{"n_layer": 11, "n_experts": 80, "d_expert": 96, "activation": "drelu", "routed_scale": 1.0, "balance_loss": 0.00767, "norm": "layernorm", "optimizer": "adam_variant", "beta1": 0.95, "batch_tokens": [131072, 262144, 393216], "steps": 3914, "dataset": "wikipedia_en"}
Below are experts of layer 7 (counted from 0) of a mixture-of-experts language model. Rows are named router (the router's row for the expert), gate (a neuron's input weights, with its number), up (a neuron's input weights, with its number) and show model dimensions 0-191. Each number is 500 + 40 x the weight over its row's rms, rounded and kept within 0 to 999. Numbers have three digits each.
After each expert's rows: "gets" lists some tokens that make up at least twice as much of what it gets as of all text; "mostly gets" lists some tokens that are sent to it at least half of the time. This comes from a sample of Wikipedia text that the model never trained on. Tokens count by the router's weight.

# expert 51
router:449441467490430545462572455458406519452526455537543450541542463443463470453466533452458534542512539472536447456539454479451537555545452450439515469544547472479540548537539460542462465459462539469541459539454512470509530481461546559480542544515475549545482461464514546470553452475531455537465552469544475454532527466533447478458529531530536472549536539465479473537534456560546464456521569471445537472541528557457527556458453549506471459470540513552479468470453543537455547552532547535540538540543552459461548518543538476494471464461469463531546461522564488465461471459461476463
gate0:527503543481493506516498498506358465493425483543502442486481523489503473448529495483475545497609610485521469450548516481533519501493532485485567505435536501491591519526600464555530469540532504463545519485467577530524507447495511541537529477493535436547553526483464504526500479464445535525483528474530440516493526499463508464503541570533508463470491465514423497517448475505453588582537488454485509431513482441507405563469482473429567540454459476431523565557462464531514534492550483526511502497479522542475442600489464532554462489496506556496530462542523524526496517463495536451
up0:530489537473505499518511519526363447512424478551509434479447543500548503458539494461492536489609597536499482473552500503527499478507549486511551531418551499486542527493572459597532479538506489495536523424466564535485515448501479489543497460514545453559553520508498506538505513442472509514508523453528418491466545535482501444525533527521484459461481459509432507533473453479473548567531496464511535425497511419482399543445500457436569528453472469430510573563474439521521528484538504539507500498468502540493454576510463544555455463519490552477524470529475553542498545496466508473
gets: " The", " in", ".", " In", "\n", "In"
mostly gets: " (featuring", " Alex", ")\"", "Although", " influenced", " Danny"

# expert 50
router:449441466489427545470578457460408521453517464537542455545548459443474479461458530472461541544513539459532445456540451489451540559535450452446513474543552470483523549539541455535459467467462547472538452528453508478509530482450548558477547547511473554548498464464511536471555454466528449541466539465547469455531534465541447474451528522523539468550541536463480476529538467563548469450518562465444531473542524563452518547456452546493471454469537517563480467471454546528457549558524546539543543547543552461460553509554533473495468468470470473536548466520565482463469471459464468466
gate1:458552581458525519413559455473485508497440493500498457497528448555476426507458568511499495515500501447601575498549458401563515554484484449490443540557533490452552517528545466491405502498515497492511475579464475468509484551501492461413517467464483564516481510455579508508562469457549479507546498466529444488543444488490500512515461488557493488540502531507538571517534507525602522484488524492459525405458526508416521513431433537455501526512550491539529495539471505602560488541548535457532524526497534528460479527487448519482468507500468494502492488511468513498451479446566450567
up1:457567558439498539453551479486460521468501516510479490454556487538537449528480480515500491509526505453580552498531460435588478531529479490463444555521561494452579497504537508546391527486465550569466498584424446446522558516503496457430544463461489487487482493478571495523525487441515482504533482468502446495572490492484541526479539515544512481544509509503546547481531491497547506495529496467409532460454526520351540482454456517466511497489530546548503563466479524513546461535537534518553495527458490544481484510522434558496469481465433526472488514491405481497479481457583486602
gets: " |", " that", "|", ".", ")", " by"
mostly gets: " allows", " resulted", " 1–0;", " 3–1;", " 1–2;", " 2–0;"

# expert 77
router:450424461489429545470572457459405519452516463532540453549534464447475480459465529476461538543523540474537452461536454491446543553533451449447510469543555471478527550540539453534454464462457529469540455541459510470514528477454547554480548546523470544545485461461513543467555452461535450539465554465544478452532546464538454470459527522528537468549539536468476479538535469564548464452517559458442543466546525562457525546465451545512472457463539521556471475473455544540458546557534544535529539545542552460459550514543536477494470453465474469537550460519558492465463473461466460462
gate0:469483487513452543451545467497414533440526475545526496551549480479444455462472536438453522530514480447537506468534430500434530525564511472405569528586508470475524520533540466522494477518494497437510432459480529520595511440511561550461516546490461524550509467506584525456550518495553461497492510497548491548519470479553458473501533481514522472550556521443478497547492454568497495480526525471461500468476533548534510556505446509466524494504552528512449501497422570521499494553524575582581532531527535451523493533507501451464458459464411428548500512507563529432416468530479497431
up0:515473543496424508522538477495452529467542547517487446565515471450412470498481535414494518547526438454579517472506451510434524548558539438441597502487525515501459513524509412560521488499489538443497440500481482527554514442538537555464469485472452523527519488499578497475525535486531466536479528519550425505536446493548502442553530477498523494545534513412483520564469453543540495532529492462534458495507482543477438562517474498483509577528513472470421518543420555531495494532501546551596545533542520449464500523519441478449518439480438473549515462525544493453432473510438453508
gets: " and", " he", " was", " with", " a", " as"
mostly gets: " getting", " losing", " battalion", " going", " having", " felt"

# expert 33
router:473449437502417514442561476416461526442508426528510456557554446492481468453463517497490522505559506472549464482539470464481535552521459496442498475545559495479509547513536452520484491486445474463583455561491505432517528506423547578465518531533472556547494470484489513500549441476528450549461548479581486477503545439548444505436571522504553483554524590495489483520499504578539460482513516467458499460521533545504511519483487518497487451514519529544492476423418541543458542538526551513570571535574563451505529521522459491471466465465459474553533426524527473476461470464505497430
gate2:542424542525459509525565517490497490526441547419552423519384459471426492484537481532533489462456490473554502525493513447497503618505517436519468512469478494478538427489528506516517549523498559525491516435486552511434496492521533503546459496463414471466506525515472477477514477487428540553507505492489531426494568495587525509556466492526475515529524458507509526489496463532543460502561445489516498469494509560556529509494476466449550525501564499509444524473515487606432429472546483459538524490525476480520521465409512591498549453545486542519546456501525601450582522503526460459
up2:536440560516471501549558496520487498543473543426539399532404475488418552470527483535546482474493504432537510538480505433474525613549525448526471513458486472485563426496540516537503524518507572515467505453459553467442504501500527480515468515456420442490481493528480478462485466487440529541513489491481515443475497510575524487542474487583464499540521476509496496493498488515548462528538505476480512477483517563545508501484440473463526531525601492554471511456551466578449457448582480475544489480533492464524540476409553570538500486552432501493531457522550593466592497484553483475
gets: " to", " of", " due", " with", " had", " a"
mostly gets: " due", " without", " According", " caused", " according", " Following"

# expert 58
router:451435463498430544472568454459407519449532468541545460552549466433473472459461531465457537543508534483533442461540453488455542554531454453443516476550543468482527551537535457541462465459455542470542458533460504485512523483460548560482536552513474549550485466467516542466555451463531454534463553464539474454535522466540460478468530525525539468547539535464473475531533459568543463447527563456449533470542522557456527555462451542503470453464538525559472468472452546530475552555529548531532545541545548461462543520556526475483469461464469455538546462520563465465463469464452454456
gate1:467492500486498465546489529513533506516530473563502500535531510501493572467420579485497447479529486487473449509496545556505556516440500494520542523465461540465510481506606511443510421535467458447459492504490510554516518451466519553440495487448488475532508452516442471465551455492528465474499565454439527492568471494445569501516545513498464495485465507409438469521516395571432531452554507480506469435492459489506471541450473578466477497475465504516518463496433545520563542516469472505496471509536564525535513405587493526591547569545455545502617473497499531500462486436515482458
up1:464500503516514466524503519495528526530544469550492486551564522496509575470385570502473449500501511460465442488482544574493541493479507473578499542428459521459495501503606504453506447515473468466492491516477502530533512450433531566477481549431495488539516443555487491519520486505541481477511555425475493468564443494450559482458579526506472503488497478430441460545504450586456507451546497461513464483506464512488497540457471586464472472457430533497511470480430555482517525538455471494530445538546527511552533377590487512570542551533445540516592468488491535518455483461483506501
gets: ".", "\n", "s.", ").", "es.", "a."
mostly gets: " University.", " region.", " series.", " final.", " II.", " round."

# expert 37
router:456435473490432541464570456460412517448527453535541461545545466435460474453463532461460535543510535478538455458540453485444538558539453454445520472550541473478532549534530458540459455458457548471542456538458511480509530486456549562474532552521469547552484460459511544467558454470535446532466541462541470457530527464545452474466530522528537470551541540468480474536537462570546465452523573464447534463542531556459535542460453546498472451472536520553480472470454546538466549554519547533533545541540552458461548524541533468490469468462471462533543459522560466462462466463465467464
gate1:482490460527437541466489438457472514456497484507535463594559445544450494503519539481452517541479503448570430448543482410451507508549458486456533501496528517482567589542495443503494506476482488498515463523486509464541542482509581513487559469500517484546500432450531574575519465536595476553472518461525484476517462456592463446512534538523525518517524480447497511534560520494537476483514412454522527460507541506489472533455477564475541476425554561585465449479499525548508508502552544458477520545537482434525598460521499521511452449421512461503512506551448535447440480512512440480
up1:473534439513467491487490461495498481498514535490578492586517448512399553517519498535494486526532520434567456466507523457489485464547462504431539535486540536502575606505517444490476534517494508510513477527476545461549563499524577474458549469530512451533479483448542541551494445546573526512513489485510458464529490475520482450467445517529490542465482468445496532509578519505453494522484380460474450535521509525459448475408543568476505520461543544567526414489506540533537511451548519443448503546513475469517595477518478523580456412466549489519504532524438488453424479528510455468
gets: "\n", ".", "s.", " The", "es.", " for"
mostly gets: " million.", " country.", " billion", " government.", "ment.", " area."

# expert 74
router:448438473488429546465574450460409521448530470532539453548546463436469469455465528474458537547508534485537456457540452483450541555539453452439513475551541467481524552537535457539459461459457543468536454535458500473518529480455550561479543552519467547546486463464513541465552449470525451538466561468547485456532535468538458474463528515521534468548540538465471479536534462564547460453518569466446531469541530561452520549464452547505472461466538515557474468482459544536462549557526545536532545543545558458461552520535541472490468459467471471538538458517563489470459464462468458454
gate1:425511536509479540462513477515493502505423496451465531471461489416500485484491520524480517442564494506567470525550500495569549588538444484485512523498521466481421515532531504511483555405380505493552535486436474485453395547497491545527533508457481605551478452489488539511543488490513492570538474504490466488475517516557500480455482545511550413529479479500419512516503467528531445482573612540497547472510506554532418562518525597487490474482491490497512473450514537516476531593478442465523521540543570472491477521494433469512485487466459496518539496477454473477508502492507556583
up1:459508551508506527430505478521497509482397494443465563453428479448498519495507543488478519454582480546555456519550507488568550587531461519486523570524506431484432527528546519521492537370408528514536465464447469469448411503496510528532530539464469566536487462491449542526542439500503497569519485506487449464491529498542484483480489524511519431511492483479413529545500486541557454510566584536480550508541511538504409562528502595502511487498480526509539472441518537475484523567443449453507503504518565475496445497497455495497500506447471492512532495466435517492507472494530555578
gets: " |", " for", " ", " that", " known", " to"
mostly gets: "Scientific", " praised", " regarded", " UEFA", " described", " describes"

# expert 76
router:451431460495425544465570455459414520453512466540546455542538461444466478457469527475461540539520541486531445459539452479448540557532449443446508474552551466481525549541530458540460456457459534474542454542456519477519517477457553560490544549513479548546488461460519543472560457469534446532466553460541460464536524464538452478473530530527535467542537537467478477532530462567550461449522570461456539468546526561467533548466452543515470456469538517561474467475448543536467546554532547534534544542546547460466548524541541481493468473462469457537544461521571479463463465462453470462
gate1:499505528429470530530550476452449542410470469469473550500462458458445450493474539458443522539501608438527521425564475530529580476549463486539470451522484404470508464562588455554473568426469566482544532537465494487482541507461507541497487566506489454541529518470524515458566517523548476527459420468461559453529499442516463503504542532527509455535547484485480470587549450516452526502548492449466508535513527480484488497498452513544574500477554494525484500480482506535464495566530555481466530562545514471482525450507473460423458449504457472513520517581550501518453525459525562534
up1:462494508442509520509573510473468539465483469501465545468498466456440473508509513499456555512490598411538572456569477485518569448555469493521490492551512461484517456564592471557478566414511543475557533584500517504489536538444484551491491598517477503542550511491526517446561547520466435493470452481523511460528513479512499495467516517507530485509560533516495475580563418488472518492540499451460397554496504485492494489510506455580531540513521485506483505453523491520443497577486560489456522552508542461484546453527465454423407493495463491498517498583558496528434498484550554549
gets: " |", "\n", "|", " the", " with", " used"
mostly gets: " Insecta", " competed", " qualified", " taught", " operated", " studied"

# expert 41
router:479497474504448532534507404476539535484467498496536498537531436530481518476410603518492497581521538507554511424558486453460552523523500465474564494524489448453516529541521431478465495519519510421479483522478536462472483468465534544422500464508472540507455463469535511462505498514559476539448488475568494475540546454531474451475496498513527384507538498463450471551553504548546522454569524446501545449528530566479512504434423492518560519503577518489506498484471535506447498513529558522540546580623510424463535531482490468480455487425418503522506517570522487448469466462515495487
gate0:452527492467531525515535590477516587486473396495538503452435481478512473544461492480532419473531536434500506528537469540539458500571518446548519452488478581505579448480532512498447481504511468521557503485489513530489420449418525557471520484519559470517466508471478556493518502476476493515456484418462509418506525456438509518421517468474481513506512520522480528507451532488514454527522422538481474472522514519477578489444548495513502628460458542537494606536534479487458459494430487558558451531502528536504465534468531408542526489464560500542503496558550452504471518503545540555
up0:538514487558541483484506492504510549453586472417499535435419517476497450468483463507519457421475506430528514499520469573553452522557502521526491464438544516498561461498471473466532486471514449478549523533482465579476423496494516514526551503526554501509482460501471444537520517496538532427479533504459520444458552433431559473496497497427517528515526461531480525491506584438483479525498474584574467508553474529534521460486456442512526590430473530567559553467552524494504460486488506553465512501563474541538450456459586388548495516459491525520472542538490478494510431495501492584
gets: "-", "/", " (", "–", " un", "i-"
mostly gets: " \"", " '", " un", "/", " inter", "-p"

# expert 47
router:452418457496427546465574456456399518448519470543545464547535466444465472460467527455455536544514535475532452455542449494447540556528451447444517471545548471486526547538538455536453463463463526466546455535463501477515525477453546561484539545524472552541487471469516539471557453467528451535464552469544469453537524466537453475468536523522536469552535535463478474535529460564552464452523558465448537466546527550462522558471449539481480461466539516564475475475452547541462548557529552532537540540544553462462547517540533472487468463463472464537550454521559491461462474467447457460
gate1:437504540495464554458560492461517570456555457539516481530508472465522471437453535564479491566526463503505444468595462426488567474550497446440512526557554489470501495539546528508476475492464542479512479538454519440526529505452550526533569561537476560479471496521491487453542437443540460551505545480496471487536467447512499497509583517516560400541527559517489477494509468588555476444556469484496498482511535533548537517491495466468495488524499538524509497515417532581472551537538588505513601520585513504481507460522473457513448427498463478510458503453517500461467497407494479420
up1:537562528521474488503532486507498474459514517498570533502514556448505528538485507491493536582470527482536480455448447482512481529477398481468440536471498530445535460492457453542481527469477487465481504543483450503452471531484483540462543495514518460559398476463538497432637408495482545520391547534503505417492540534560491566510471471454541464505530525491438451507500482559530508489496559537446499434576512575512486462467467477536548405510551483477532489471471539485490559566523565507480502510559539497531523524559490537462451553426497423497541499438465500469498516469455530487
gets: ")", "),", " were", " was", " is", " are"
mostly gets: "\")", ".5)", " cells", ".7)", "L)", ".2)"